config = dict(
    experts_per_token=8,
    hidden_act='squared_relu',
    router_score='softmax',
    init_std_router=0.00747,
    num_attention_heads=2,
    rope_fraction=0.25,
    qk_norm=False,
    tie_word_embeddings=False,
    init='normal',
    schedule='wsd',
    batch_tokens=65536,
    max_seq_len=512,
)
Below are experts of layer 2 (counted from 0) of a mixture-of-experts language model. Rows are named router (the router's row for the expert), up (a neuron's input weights, with its number), down (a neuron's output weights, with its number) and show model dimensions 0-127. Each number is 128 + 32 x the weight over its row's rms, rounded and kept within 0 to 255.
Before each expert's rows: "raises" lists some tokens whose logits its average output raises strongly, later layers aside; "mostly gets" lists some tokens that are sent to it at least half of the time. This comes from a sample of Wikipedia text that the model never trained on.

# expert 109
raises: "ious", "iness", "ful"
mostly gets: " —;", ";", "The", " -", "|"
router [148 107  79 169  84 156  84 127 182 153 169 105 163  83  82 100 153 143  73 129  92  98  86 139 144 125 146  98 123 115  78 129 117 154 166 146 101 169  91 133 143 174 130 152 106  99 147 199 103 163 134 136 125  91 138  93 165 126 105 105  80  92 117  95 177 133 157 165 155 149 157  96 100 177  89  84 182 116 162  95 132 115 141 184 150 125  92  87 134 136 172 116 179 152 117 189 134 133 113 171  84 155 169 122  98 158 108 147 148 154 159 108  92 100  73 155 171 174  52  91 123 134 145 100 187 151 118 151]
up0 [141  83 137 164  97 160 149 187  82 185 132  36  87 117  68 120 157 100 110 108 152  75 145 143 150  94  82 127 134 112 102 129 165 159 192 158 145 121 138 127 130 130 152 139 147  80 134 165 176 144 124 123 136 182 128 117 172 119 107  77 113 112 147 171 151 185  89  83 140 143 150  85  76 154 166 104 181 132 183  99  84  97 194 118 135 148 112 133 139 118 116 146 151  92 116 112 149  90 152 150 134 127 155 163 118  77 138 108 110 144 122  84 105 158  61 190 164 181 119 152 115  64 103 103 150 153 145 124]
down0 [105 102 134 130 164 116  99 146 113 116 117 131 113 134 112 116 159  76 153  89 169 144 188 155 137 194 121 141 137  90 122 149 135 160  95 106  79  78  90 100 131 101 114 162 123 137 143  85  96 135 171  80 161 168 168 123 162 132 121 165 172 161 189 136 129 137 112 196  52 145 139  89 187 189 152  95 111 181 100  81 152 135 112 123 100 107 165 155 121  94 104 142  95 107 125 121 130 128 101 115 202  96 134 214  93  89 116 111 123 197 172 126 116  95 151 165 126 138  88 154 184 107 108 131 177 147 134 174]

# expert 143
raises: "ics", "ical", "ions", "ically", "ility"
mostly gets: " Ag", " App", " Val", " Q", " cr"
router [157 104  81 173 105 157  92 122 187 139 176 102 163  92  86 102 135 143  79 123  85 100  85 159 139 135 117 101 126 113  78 130 112 157 163 154  99 175 102 130 137 166 130 149 110  97 157 190  86 173 139 130 140  94 173  87 155 125 100 106  91  97 134  88 182 134 163 161 153 146 157  97 104 179  86  88 180 123 160  94 120 111 131 178 146 137  97  82 137 128 163 122 178 152 114 198 128 127 108 173  82 138 148 142 104 172 110 146 155 161 151 109  93 101  80 152 181 173  54  86 138 132 136  91 192 148 115 151]
up0 [132 137 173 108 111 106 185 107 144  84 124 133 141 137 100  98 128 121  92 154 184 129 143 138 154 105 141  91 131  55  99 144 111 117 141 178  93 144 103 134  74 109 138 131 174 120 131 182 134 134  52 150  92 118 103 119 206 193  88 112  97  59 100 123 195 123 179 107 113 133 122 121 103 137 149  84 125 150 161 126 161 153  91 129  61 120 152 107 135 120 104 147 132 102 149 152 100 154 138 180  95 135 144 110  77 134  99 150 152  96 139 206 125 187 189 107 198 143  95 147 155 199 162 139 162 139 143 122]
down0 [140  55 123 144 177 135 103 138 147 130 107 221  73 137 128  94 185  84 129  76 169 109 109 147  73 164 159 139 149 110 115 179 119 137 106 104 115 100 129 172  99 161 178 126 102 127 149 161 183 206 107 119 109  79 153 137 106 122 131 112 107 151 103 164  83  95 157 149  84 140  67 105 110 103 101 182 146  78 101 124 104  66 142 116 136  83 126 162 158 140 114 157 144 165 182 148 123 175 108 164 133 114  84 200 140 128 149  98 134 124 127 192 127 115 130 168 144 144  92 152 124  96 134 109 102  74 157 141]

# expert 236
raises: "ause", "arri", "itt", "aus"
mostly gets: " members", " program", " w", " list", " season", " man"
router [161 111  81 160 100 157  93 124 180 144 175 109 153  99  83  99 161 141  77 135  83 101  82 134 142 125 104  85 117 113  74 120 125 151 164 150 100 166  98 138 133 167 130 162 108 109 160 190  97 155 146 127 131 101 163  96 160 125  93 103  83  87 122  98 175 140 164 159 155 158 163  97 108 181  81  85 187 113 161  89 123 105 131 183 148 136  88  80 139 121 165 107 180 154 110 178 136 130 117 172  90 143 149 129 109 159 105 169 155 158 145 113  99  94  79 148 170 179  56  88 146 139 140  87 194 157 119 164]
up8 [131 143 156 149 100 124  75 174 168 100 164 119 186 139  97 115 216 140 109 172 138 165  60 149  39 167 151 108 113 129 138 133 115 158  99 182 134 156 118 149 107 155 136  94 135 102 149 142 166 118 119 105 147 171 170 132  97  95 143 122  69  91  86 148 209  82 145 145 106 142 121 138 136 170  46 124 101 141  92 135 127 134 144 163 130 132 149 165 111 110 194 124 199  89 150 164 156 114 115  82  81 170 127 100 130 118 120 121 139 135 159 106 106 134 136 129 161 126 112 126 109 174 126 190 181 122 132  63]
down8 [109 130  87 151 115 129 154 104 134 124 125 134  80 132 101 151 106 101 116 172  88 148 157 122 173 151 163 138  98 165  74 136 139 168  86 183 134 169 161 124 123  86 142 171 146 155 112 206  99 122 107 170  67 175 179 162 143  92 149  91 108  71 134 107  93 128 113 175 123  96 130 121  89 146 115 125 145 166 130 125 107 144 126 212  97 131 145  46 155 129 131 138 123  71 130 157  82 105 169  78  82 107 140 181 126  96 101 130  86  90 167 144 102  81 134  80 139 105 130 140  54 115 112 102 191 132  78 126]

# expert 105
raises: "et", "a", "s", "y"
mostly gets: "ep", "ound", "ick", " War", " made", "anc"
router [146  60 135 133 140 164 114 191 132 176 138  57 149 128  93 141  96 165 143  90 148  93 118 168 108 123 129 117 157 119 105 159 128 194 130 152  94  53 125 129 130 156 106 141 104 107 139 148  93 172  69 144 134 150  97 112 155 160 127 120 149 150 141 164 143 215 143 135 156 183 179  78 109 136  94  92 139 120 164 126 135  91 123 144 152 176 116 105 131 145 155 149 135 126 153 194 117 121  72 144 106 187 141 142 122 117  82 141 153 216  94 133  88 114 114 118 132 144 156 123 169 142 124  80 160 156 180 219]
up0 [ 91 118 143 144 135 137  94  88 153 126 131 121 133 148  96 138 134  98 107 123 179 154 146 138 171  86 149 133 149  95 183 105 136 199 116 131 142  18 111  86 138 183 103 133 159 147 110 151  86  77  88 106 109 126 118 169  91 126 127 143 122 159 161 117  93 117 139 185 146 141  98 101 108 191 102  81 104  87  99 157  88 132 161 100 106 116 149 172 144 102 141 118 163 196 133 181 100 177 133 169 134 158 154 159 174 139 135 144 189 154 135 177 105 109  88  75 113 128 187 138 129 175 117 113  57  76 140 104]
down0 [134 202 186 121 118 143  68 129 157 117 128 151  87 215 167 152 135 172 137 141 135 102 140  92 163 140 126 160 119  99 106 160 157  77  95 115 126  74 126 153  71  81  91  85 152  99 144 154 134 136 111 125 112 135 103 126 120 152 179 113 120 121  72 140 103 169 139 115  75 127 127 148 200  92  94 161 117 175 101  68  94 102 108 159 144 146 145 159 128  92 154  97 162 147 166  81 203 145 113 164 138  89 125 159 112 133 160 172  62 120 138  85 132 137  98  84 126 147 105 168 133 164 158 136 120 160 124 203]

# expert 53
raises: "hip", "ists", "ces"
mostly gets: " during", " •", " repl", "/", " County", " through"
router [153 107  77 179  95 159  88 124 187 153 164 104 157  82  79  98 152 142  77 123  87  98  82 150 143 124 123  99 105 101  80 122 114 158 158 151 104 189  91 127 133 171 149 154 118 108 154 187 110 165 150 124 136  90 157  80 163 117  96 106  93  99 124  93 189 128 155 155 158 139 164  87 103 178  93  89 183 109 158  99 127 108 134 179 143 121 109  84 120 130 161 133 174 150 112 196 133 130 128 169  95 145 163 141 101 154 107 158 147 160 160 110  90 101  78 151 174 167  49  88 121 132 134 103 187 152 116 150]
up0 [193  89 123 152 102 147 123 102 163 165 179 132 123  95 137 109 128 114  81 124 117 108 140 113 134 179 120 165 191 138 152 111 116 174 154  71  82 156 107 197 156 161 102 141  49  82 101 149  94 150  32 125  98 154 116 113 219 142 126 150 126  90 122 101 129 142 162 154 105 127 158 142 123 153 125 150 157  99 103  58 179 122 108 185 164  76 107 109 105 111 131  84 159  82 132 145 119  88 132 154 128 139 185 137  88 112 108 145 128 175 145 172 110  85 159 136 137 112  75  90 119 145 133 129 150 163 154 105]
down0 [146 133  50 103 166 157  75  91  95  57 118 126 135  89 101 115 197 140 174 109  96 119 149 120 116 213  85 123 140 142 118  89  89 158 112 164 114 109 141  76 123 158 131 161  25 151 155  71 124 166 107 119 117 122 106 103 108 129 164 128  49 113 135 167 148 103  97  85 127 168 162 122 159 127 116  95 165 183 103 113 113  99 133 119 130 125  86 114 144 117  89 120  70 139 137 132 147  83 145  93 124 132 111 107 157 114 163 191 144 115 100 133 132 127 158 206  69  98 144 150 141 109 175 131 106 138 109 147]

# expert 12
raises: "ck", "ston", "gan"
mostly gets: " p", " f", " w", " le", " sh", " min"
router [157 118  89 155  97 153  90 129 188 145 172 106 163  96  84 114 144 144  76 129  85  98  85 159 132 130 117 103 105 106  86 123 119 148 173 150  99 165  97 138 147 169 141 160 100 105 158 195 100 166 148 121 132  90 153  89 149 126  87 109  97 103 121  86 178 143 156 152 153 142 160 106 107 179  96  84 171 115 168  91 124 112 136 188 150 133 102  75 153 115 164 131 179 155 109 193 129 122 121 172  85 142 154 115 105 163 109 164 159 146 146 108  94  88  78 149 173 170  35  86 120 154 141  88 189 154 114 153]
up0 [120  64 148  90  97 178 113 180  77 129 157  88 114 165  93 151 139 109 152  97 103 174 114 121 120 117 104 100 127 163  91 177 106 160 188 123 126 140 117 108 109 195 134 113 132  90 148 133 115 171 114 166 147  60 160 174  78 145  64 118 127 150 163 196 126 155 187 110 143 103 146 121 105  99 136 144 159 188 139 126 124  90 118 128 113  97  86 125 177 152 154 189 152 128 105 179 119 153 153 145 190 128  85 121 101 128 111 155 129 224 149 113 145 129  95 128 124 207 102 145 154  99 112 133  98 169 153 105]
down0 [150 143  53 136 106 138 112 126 128 144  85  88 120  91 165 126 149 148 125  79 138  57 145 112 147 155 106 104 150 135 148 165 188 155 145 142 162 122  85 165 135 186 183 126 119 118 110 188 152 137 125 153  98 149 180 133 176 142 135 175 116 109  94 123 131  90 155 167 169 149 118 107 119 155 156 136  74 129 161 107 124 112 147  87 121  97 181  93 123 162 145  95  78 118 130 176  50 151  99 112 100 172  69  81 128  85 160 130 155 160  83 191 107 127 100 116 130 181 102  31 150 104 146  78 128 117 135 123]

# expert 210
raises: "ters", "ter", "way"
mostly gets: " att", " com", " ag", " ab", " rem", " comp"
router [152 107  90 161  85 153  92 134 177 146 169 100 167  98  89 102 147 148  68 111  88 104  84 153 139 123 137  94 130 111  78 132 119 161 173 147  98 173  94 129 141 171 143 156 115 115 148 189  95 157 129 115 139  88 147  85 164 126 108 107  89 101 136  85 181 145 164 160 164 156 167  95 108 156  75  89 179 122 159  92 131 118 136 184 141 123  89  78 128 122 172 128 168 147 120 186 131 130 128 176  81 137 150 127  98 156 119 188 163 164 141 107  88 104  71 142 174 178  54  89 134 120 143  92 188 150 112 151]
up0 [133 120 147 114 103 164 165  81 163 140 144 123  58 100 112 189  95 147  70 122 109  78  56 151 115  80 172 160  96 134 134 144  96 143 137 191  87 135  86 117 161 101  93 145 178 127 146 228 131 158 105 119 148 185 132  86  98 144 150 133 174 140 174 152 142 115 136  51 132 105  92 113 111 177 181 117 126  86 132  94 118 103 125 106 118 161 152  70  95 100 156  89 169  66 153 132 146 101 169 120  76 167 165 138 136 118 133 160 168 132 121 115 138 104  72 131 145 152 128 128 107 114 115 127 133  99 184 133]
down0 [ 49 178 182 104 115 106  92  91 115 164 157 111 117 125  77 162 121 145 142 134 124 148 134 191 204 141  92 105 156 151 147 122 137 148 131 123 123  98  81 114 137  93 118 188 117 169 112 107 203  90 141 111 121  95 160 150 139  86 126 130 173 127 129 133 117 131 136 143 170 111  67 112 137 165 131 144 121 160 115  88 149 100 115 122 153  60 167 177 124 148 131 104 167 103 174  91 182 139  92  52 103  87 133 148 139 174 140 169 161 115 116 150 122  84 141 109 125 166 140 191 175 156 138 114 225 146 143 158]

# expert 32
raises: "-", " |", "a"
mostly gets: "|", " |\n", ")\n", "\n", "\n\n", ".\n"
router [134 116 128 162  94 158 111 159 151 141 117 119 162 120 125 133 143 176 120 168  93  76 122 126  85 175 174 136 112 106 124 156 136 198 174 112 124 153 132 124 130 136  81 162 133 124 128 172  32 110 111 127  92 135 107 116 154 121  69  60  75  46 108 138 117 118 119 159 144 116 127 105 114 117  70 121 140 140 134  38 144  67 208 143 134 161 109 103 119  85 201 101 116 128 115 175 136  79  89 142  76  96 116  86 148 133 103 152 141 125 158  76 149  81  63 170 132 130 114 147 109 110 136 144 162 145 128 119]
up0 [133 155 186 182 120 160 130 164 162  92  68 110 123  92 128 137 164 127  60 128 132 117 135  70 147 169 124 130  58  97  95 149  94  97 137 200 168 113 101 117 145 109 115 191 123 114 106 126 115 101 142  91 148  97 132 134 112 118 191 132 164 155 104 111 144 124 105 155  92 174 170 108 166 126 102 113 112 122 144 141 150 150 121 140 136 197 110 130 125 151 144 123 122  66 128 161  99 127  82 131 136 115  63 203 109 104 108 133  71  67 174  85 107 115 170 112 161 125 141 100  63 194  89 119 110 108  63  99]
down0 [152 130 125  73 112 108  87  86 174 136 143  54 198 131 117 148 111 115 110 116  80 135 163 194  93  97  66 139 147  83 136 118 133  73 132 172  88 135 164 170 131 167  85 126 111 101 112  82 102 134 138 142 149 144  95 115  95 141 147 115 113 123 168 111 114 127 221 119 104 116 138 148  66 114  79 172  82 147 116 109 127 105 154 148 162  99 161 183 145 205 128  65 163  93 151 113  61 162 156  58 100 143 110  90 160 102 118 118 151 144 140 134 125 141 116 103 133 139 116 145 132 160 172 111  87 138 179 116]

# expert 65
raises: "co", "ia", "es"
mostly gets: " would", " will", " could", "In", " may", " In"
router [148 123  80 187 101 166  84 114 167 142 175 109 159  82  83 104 159 140  82 107  83 109  85 162 137 123 123  96 125 109  86 127 118 149 163 154 101 178  96 128 130 166 133 157 113 112 154 187 101 166 129 109 137  91 157  84 155 112  92  99  88  96 117  86 183 133 160 163 155 149 166  96 112 176  95  86 179 117 161  90 123 102 140 183 150 136 112  91 131 112 157 117 167 152 121 191 138 136 118 168  75 144 152 138 102 166 108 157 151 155 163 109  94 106  64 155 180 172  49  84 118 136 131  98 189 145 100 141]
up0 [177 149 138 148 124 124 139 120  95  91 138  66 205 104 130  85 228 140  99 144  98  89 103  97 147 132 161 150 113 124 114 115  66 114 140 128  53 139 131 141 165 106 121 127 148 139 106 192  96 158 112 183 100 135  74  94 141 100  98 125 155  82 158 146  90 146 154 117 103 152 162 115 133 177  89  81 101  97 124 109 168 141 130 160 118 128  94  91 162 103 148 181 171 158 130 150 105  99 111 137  97 155  42 153  85  97 102 171 155 134 170 101 124 133 113 135 127 153 106 169  98 115 148 116 162 215 134 166]
down0 [ 91 100  79 180  59 141 205  78  89 173  62 118 177 127 129 116 104 118 143  85 141  96 130 133 154 150 106  99 108 126 121 117 132 129 177  79 103 165 106 134 175 124 123  94 115 117 154 144  81 139 142 167  89 105 139 113 149 106  89 137 125 149 103 191 136 140 120 142 136 127 183 110 132 117 122 142 156 127 154  82 143 154 193  69 113  90 141 109 119 141 113  66 176 121 182 149 126  98 145 155  86 107 166 131 138 178 170 140 110 119 146 154  74 204 122 168 130 107 105 164 135 180 101 141  99 176  67 187]

# expert 184
raises: "hn", "fter", "ically"
mostly gets: "ya", "ana", "á", "ena", " Jun", "07"
router [151 103  89 160 100 154  90 125 185 142 178 103 164  91  88 103 157 143  77 127  93 104  90 147 147 129 123  99 127 111  81 122 118 151 166 154  90 188  94 145 140 172 141 156 112 101 152 188 101 169 145 145 157  92 154  84 157 116 106 105  92 100 114  94 192 144 170 158 150 139 157  93 103 170  85  84 179 115 158  88 136 116 129 178 155 126 115  82 125 138 165 119 170 161 117 188 140 124 115 175  90 140 161 139 101 170 117 144 156 151 150 115  75 103  71 136 174 176  45  94 129 141 144  89 187 153 105 150]
up0 [188  99 134 104 127 181 134 135 143  80 108  93 127 123 116  81  84 103 130 129 158 146 124 114 121 172 171 118  84 169 141 100 184 137 166 204 110 160 109 113 182 172 106 145 117 160 142 184 120 165 137 100 147  79 156 102 132 128 130 111 157 127 136  81 131  95  91 103 139 172 154 154 139 211 117  95 145 108 163 145  99 170  94 163 123 157 145  61 179  89 194 118 202 170  97 172 151 151 160 108 160  60  99 138 147 164 169  94 161 119 131 168 144 112 133 133 167 159 136  91 146 157  91 114 156 110 147 115]
down0 [118 151 123 104  63 159 101 112 226 121  79 164 141  95  98 137 118 162 155 128 125 138 183 102 105 141 183 160 193 128 120 157 108 174 140 131 145  93 125  76 136 158 109 140 115 129 121 156  97  91 154 153 117 211 138  73 152  95 152 138  78 165 117 131 111 123 157 138 127 125 133 156 133 151 116 140  99 150 114 102 166  52 149 183 199 116  91 167  88  76 115 103 101 134 131 115 210 163 129 148 119  85 139 151 151 150 122 117 185  75 103 117 101 147 189 108  63 152 111 115 156 123 100 135 106 139 116  92]

# expert 231
raises: "a", "er", "al"
mostly gets: "it", "ent", "oc", "or", "ict", "ect"
router [114  89 128 152 122 163 101 163  92 174 151  68 157 176 147 135 125 136  97 135 154 150 123 146 124 133 104 127 193 111 123 147  68 142 135 162 113 158  85 144 159 136  87 225 136 113 155 152 125 130 134 100 121 125  97 111 169  86  92 152 118 153  88 108 120 106 139 117 127 169 143  75  53 220 114 112 138 112 164  88 140  80 125 151 150 153 158 141 193  60 160  73 138 142 106 114  82  98  93 151 120 144 153  97  76  92 133  96 147 180 111  61 110 133 104 157 136 118 121 144 135  88 164 101 146 183 107 177]
up0 [127 110 179 117  96 126 141 127  89  91 128  55 169 153  93 176  74 149 148 146 168 194 112 130 144 107  91  88  55 153  69 156 133 129 131 165 111 159 132  75  50 130 139 150 133 165 128  83  97 148 186 144 136 146 150  67 162 144 137 150 166 104 111 109  96 135  70 126 156 117 146 136 169 198 148 122 104 134 137 101 106 103 139 123 153 119 124 135 155  90 118 148  93 138  56 100 149 159  74  95 172  94 151 155 171 158 144 211 179 126 145 118 143 146 102 175 120 148 134 113  66 105 156 112 144 128 114 113]
down0 [127 172 128  93  99 106 125 125  98  71  96 106 145 113 131 170  87 123 142 115 127 149 116 129  71 147  81 109 124 129 184  99 115 151 153 115  97 200  96 181  69 147  62 135 163  87 122 171  89 136 133 164  94 124 101 119 105 137  58 153 145 139 118  85 114  76 119 121 128 185 113 174 138 119 141 166  79  85 125 167 138 166 120 183 138 127 106  91 175 115 113 120 147 144 119 130  98 160 131 155 118  88 205 155 138  91 114 129  32 120 124 127 119  76 199 151 148 137 189 101 145 111 125  94 102 177 141 168]

# expert 73
raises: "orld", "ouse", "rict", "ction", "apan"
mostly gets: "″N", " against", " until", " within", " to", " for"
router [157 113  83 163  98 151  86 120 188 140 169 109 161  82  85  94 141 147  80 114  68 101  91 142 140 108 108  93 105 110  76 126 104 154 160 153 100 182  98 131 147 164 152 149 115  97 152 189 106 159 135 132 148  86 164  84 153 118  99 111  88 114 129  90 194 136 157 160 152 141 164 100 104 174  87  86 175 127 158  89 118 111 129 181 155 125  91  86 129 139 172 119 177 157 110 169 134 134 128 170  93 131 152 129  96 169 118 170 155 168 146 103  96 102  75 148 179 166  51  86 106 117 138  93 189 140 112 151]
up0 [148  68  88 122 139 164  58 147 111 131 139 136 116  65 134 144  94  95  68  81 192 132  69 117 107 108 121 191 144 157 100 123  79 167 132 128 172 138 117 122 157 114 119 141 136  71 161 167 125  92 122 169 107 132 122 122 110 163 124 133 136 174 149 153 144 104 110 108 154 122 197 117 125 149 154 108 130 111 166  77 124  95 145 177 112  94  90 108 109  74 187 140 183 170 138 134  88  59 166  68  57 118 100 134 126 143 192 151  71 150 118 197 130 126  84 134 153 168 117 133 124  95 147 138 145 120 107 121]
down0 [122 134  93 134 162 138 101 207 174  65  90 135 101 132  97 140 172 179 131 162 167 142 150 119  76 177 154 116  69 148 162 113 112 116 159 120 115  66 135 173  96 132  93  82 174 147 104 147  83 116 134 148 129 121 147 146 138 118 142 129 177 142 119 126  82  76 140 140  87 142 149 153 107 115 173 104  98  96  82 155 135 185 144 100 170 108 143 106 140 140 175 177 139 123  38  55 179 130 161 220 111 143 127 152 123 164 131 160  80 103 122 118 101 183 180 145 130 149 163 139 122 134 135 115 155 133 139 162]

# expert 41
raises: "son", "man", "ble"
mostly gets: " ed", "^{", "_{", " film", "*", " public"
router [156 108  84 158  81 149  89 140 181 151 171  98 163  87  87 108 150 145  75 136  89 105  86 170 144 131 115  91 117 107  83 122 121 151 167 155  96 174  97 120 139 165 135 160 113 109 149 193 106 153 130 130 144  90 157  90 162 117  99  97  90  89 124 100 178 138 162 154 155 144 157  96  99 173  89  88 184 117 161  93 125 114 136 179 154 135  87  72 128 115 165 118 171 156 114 188 142 119 137 175  91 144 146 126 104 154 108 168 157 151 157 109  87  93  75 143 168 173  52  88 142 150 135  87 192 158 111 155]
up8 [145  60 173 138 128 129 112 110 157 101 116  69 138 120  96 119  53 153  76 131 118  73 137 129 135  95 179 104 113 118 143 115 126 112 222 124 127  95 106 127 132 113 104 140  66 142 229 125 145 104 141 152 146 134 170 155 154 105 144 107 101 127 153 103 183 142 130 109 121 118 129 139 176 189 208 122  86 131 181 101 159 131 129 150 184 123 102 101 120 154 159 108 115 175 132 173 156 129 175 134 108 120 135  94 156 136 139 160  89 110  79 149  87  95  91 119 196 182 121 112 128 125 110 147 199 106 150 163]
down8 [ 51 133 126  98 147 100 107 110 129 104  96  75 134 133 108 134 113  80 163 101 133 120 131 187 116 121 113  69 166  86 149 191 158 154 131  95 152 145  68  78 172 122 129  78 135 144 142  86 116 112 167 120 123 106  57  97  83  26 169 143 176 121  84 111 125 147  82 120 166 139  85 133 113 137 125 177 120 123 107 115 127 139 158 135  73  84 146 120 143 138 133 156 123  86 163 106 139 131  37 115  95 147 112 162 142 116 130 106 110 108  85 127  54 141 139 112 136 116 167  65 117 155 163 100 180 100 132 152]

# expert 221
raises: "lish", "wards", "rd"
mostly gets: " any", "ependent", "que", "ourt", " French", "74"
router [158 110  87 160 104 161  85 126 189 148 174 102 165  99  87 113 150 142  75 116  82  96  88 140 133 145 105 111 121 119  85 135 119 148 169 157 101 173  88 144 136 163 142 151 117  99 153 196  90 171 127 126 140  86 155  94 167 127 107 107  90 107 129 106 179 135 162 152 141 149 162  97 101 178  87  94 183 107 167  87 130 113 145 185 147 120 100  81 141 117 159 123 179 158 118 194 128 113 123 178  86 140 160 129  99 150 116 166 160 152 145 109  88 113  74 133 167 174  36  93 128 154 137  82 185 151 107 158]
up0 [ 53  60 103 143 148 171  89 104 123 131 116  68  77  95  92 119 117 126 104 125  86  85 138 155 125 138 160 105 147  68  19 118  91 121 124 126 115 136  88 102 110 104 104 149 112  85 189 126  84 118 117 139  91 134  86 138 131 158 176 109 111 141 141 105 104 113 170 113 176 145 117 144 127 145 102  68 106 122 129 130 112  90 136 151 130 138 112 105 168 119 174 123 173 115 143 135 104 133 113  84 105 131 102  76 142 114 122 167 153 170 207 108  70 123 183 134 210 131 168  90 138 149 144 175 161  99 166  88]
down0 [113 127 138 142 163 130 188 150 107 158 182 145 136 136 158 100 136 139 138 114  87 127 149  52  81 110 172  80 138  88  85 121  98 110 139  97 122 175 133 103  77 148 133 163 134 159  99 134 131 108 137 147  97 125 186 109 102 126 124  53 172  95 106 144 195 190 148 126 130 120  73 178 149  93 148 121 175 141 129 100  66 102 127  51 155 156  81 116 105 151 136  84 189 148 131 124 124 151 140 154 134  91 119 100 145 109 132 148 109 168 192  97 162 137  82  99 108 164  84 138 158  37 102 119 113 142  88 125]

# expert 189
raises: "der", " India", "gan", "iginal"
mostly gets: " fin", "6", " |", "25"
router [142 108  78 181  82 147  90 125 174 133 180 103 161  87  85  94 152 141  74 122  83 109  83 139 132 130 110  92 113 105  73 129 108 158 169 147  97 182  90 129 143 177 136 151 113 102 149 194 105 157 133 132 133  91 156  97 156 109 103 114 101 109 140  88 181 136 156 158 154 151 159  97 103 167  86  89 176 111 152  96 120 121 137 180 146 122 113  77 118 130 160 127 176 154 113 184 131 124 119 176  82 146 164 145 106 166 106 162 155 158 154 126  99  93  75 134 181 182  43 100 131 123 145  79 190 145 124 156]
up0 [127 145 145 124 165 117  75 126 132 144 158 113 193 100 162 185 204  93 166 128 104  87 117 117 139 100  72 149 121 136  88 118 100 106 103 129  83 137 132 118 142 206 102 209 116 131 162 182 171 147 143  81 135  52 101 145  93 122 147  79  52 141 150 145 109 161 170 111 170 117 130 110  89 103  85 112 142  99 100  77 103 117 148  94 157 141 122 119 160 117 131 101 103 141 106 109 155 127 154 168 147 125 167 101 189 124  63 137 142 135 156 105 105 159  96 156 149 166 135 119 172 137 172  67 133 109 151 188]
down0 [115 156  85 161 204 170 139  99 163  99 155 165 105 102 157 168  71 143 147 152 142 145 119 149 148 119 209 177 140 107  88 104 212 113 133 125 142 135 137 117 121 149 149 174 144 180  88 102 137 189 138  96 122 159 119 112 112  92 100 127  56 154  63 129 109 115 157 117  99 140 114  99  94 153 151 114 150  84  94 143 123 145 139 210 116 140 158 120  70 115  99  96  93 124 126 121 136 139  99 150 108 113 142 119 117 124 101 147 166  87 123  66 121 106  74 142 143 103 165 122  63 122  65 115 152 199 149  75]

# expert 211
raises: "uthor", "lected", "ople"
mostly gets: " Sen", " Jun", " Cl", " W", " C", " He"
router [156  98  83 159  93 157  87 122 192 140 174 105 164  85  85 105 148 150  79 140  81 100  96 157 144 117 123 112 118 114  79 120 117 153 170 154  97 179  89 119 141 163 138 154 105 112 154 189  94 163 128 139 148  85 156  85 152 126 106 110  97  90 123  90 185 137 160 158 162 152 167  89 110 176  85  85 176 120 158  93 126 113 135 184 145 131 102  81 133 111 169 126 178 136 112 181 137 118 126 167  88 137 156 131 103 157 111 165 159 162 156 110  96  98  75 139 178 175  50  90 139 126 142  90 193 157 115 152]
up0 [120 111 114 155 133 161 145 128 117  94 107  92 184 117 126  97 156 115 130 120 104 108 132 106  82 181 121  84 152 104  88 149 108  99 150 127 111 140  67  77  96 132 150 165 128 151 130 141 142 129 153 152 129 124  95 141 143 132  77 123  63  98 150 180 113 108 150 120 151 135  65  66  61 100 103 193 156 156 201  86 126 110 182 175 142 145 110  88 121 168 150 115 161 129 102 111  95 137 129 151 125 186 109 170 135 160 165 101 228 118  93 104 113  84 112 134 121  92  72 116  42 115 114 101 154 140 116  71]
down0 [182 162 106  87 125 151 113  95 110 105 119 184 169 133 153 175 130 109 136  88 126 168 151  55 115 197  48  66 146 195  92 140 136  92  93 131  57  82 131 148 154 102  81 127  78 117 124 185 133 150 160 111 135 134  96  93 142 169 106 122 124 128 125 136 166 169 201  89 154  84 114 162 134  66 149 148 147 109 123 128 116 123 128 100 184 134 163 103 137 103  94 105 139 107 118  97  99 150 155 131 116 161 139 114 112  78 119 164 105  85 144 142  67 128 172 124  84 152 132  98 114 101  58 143 104 119 102 152]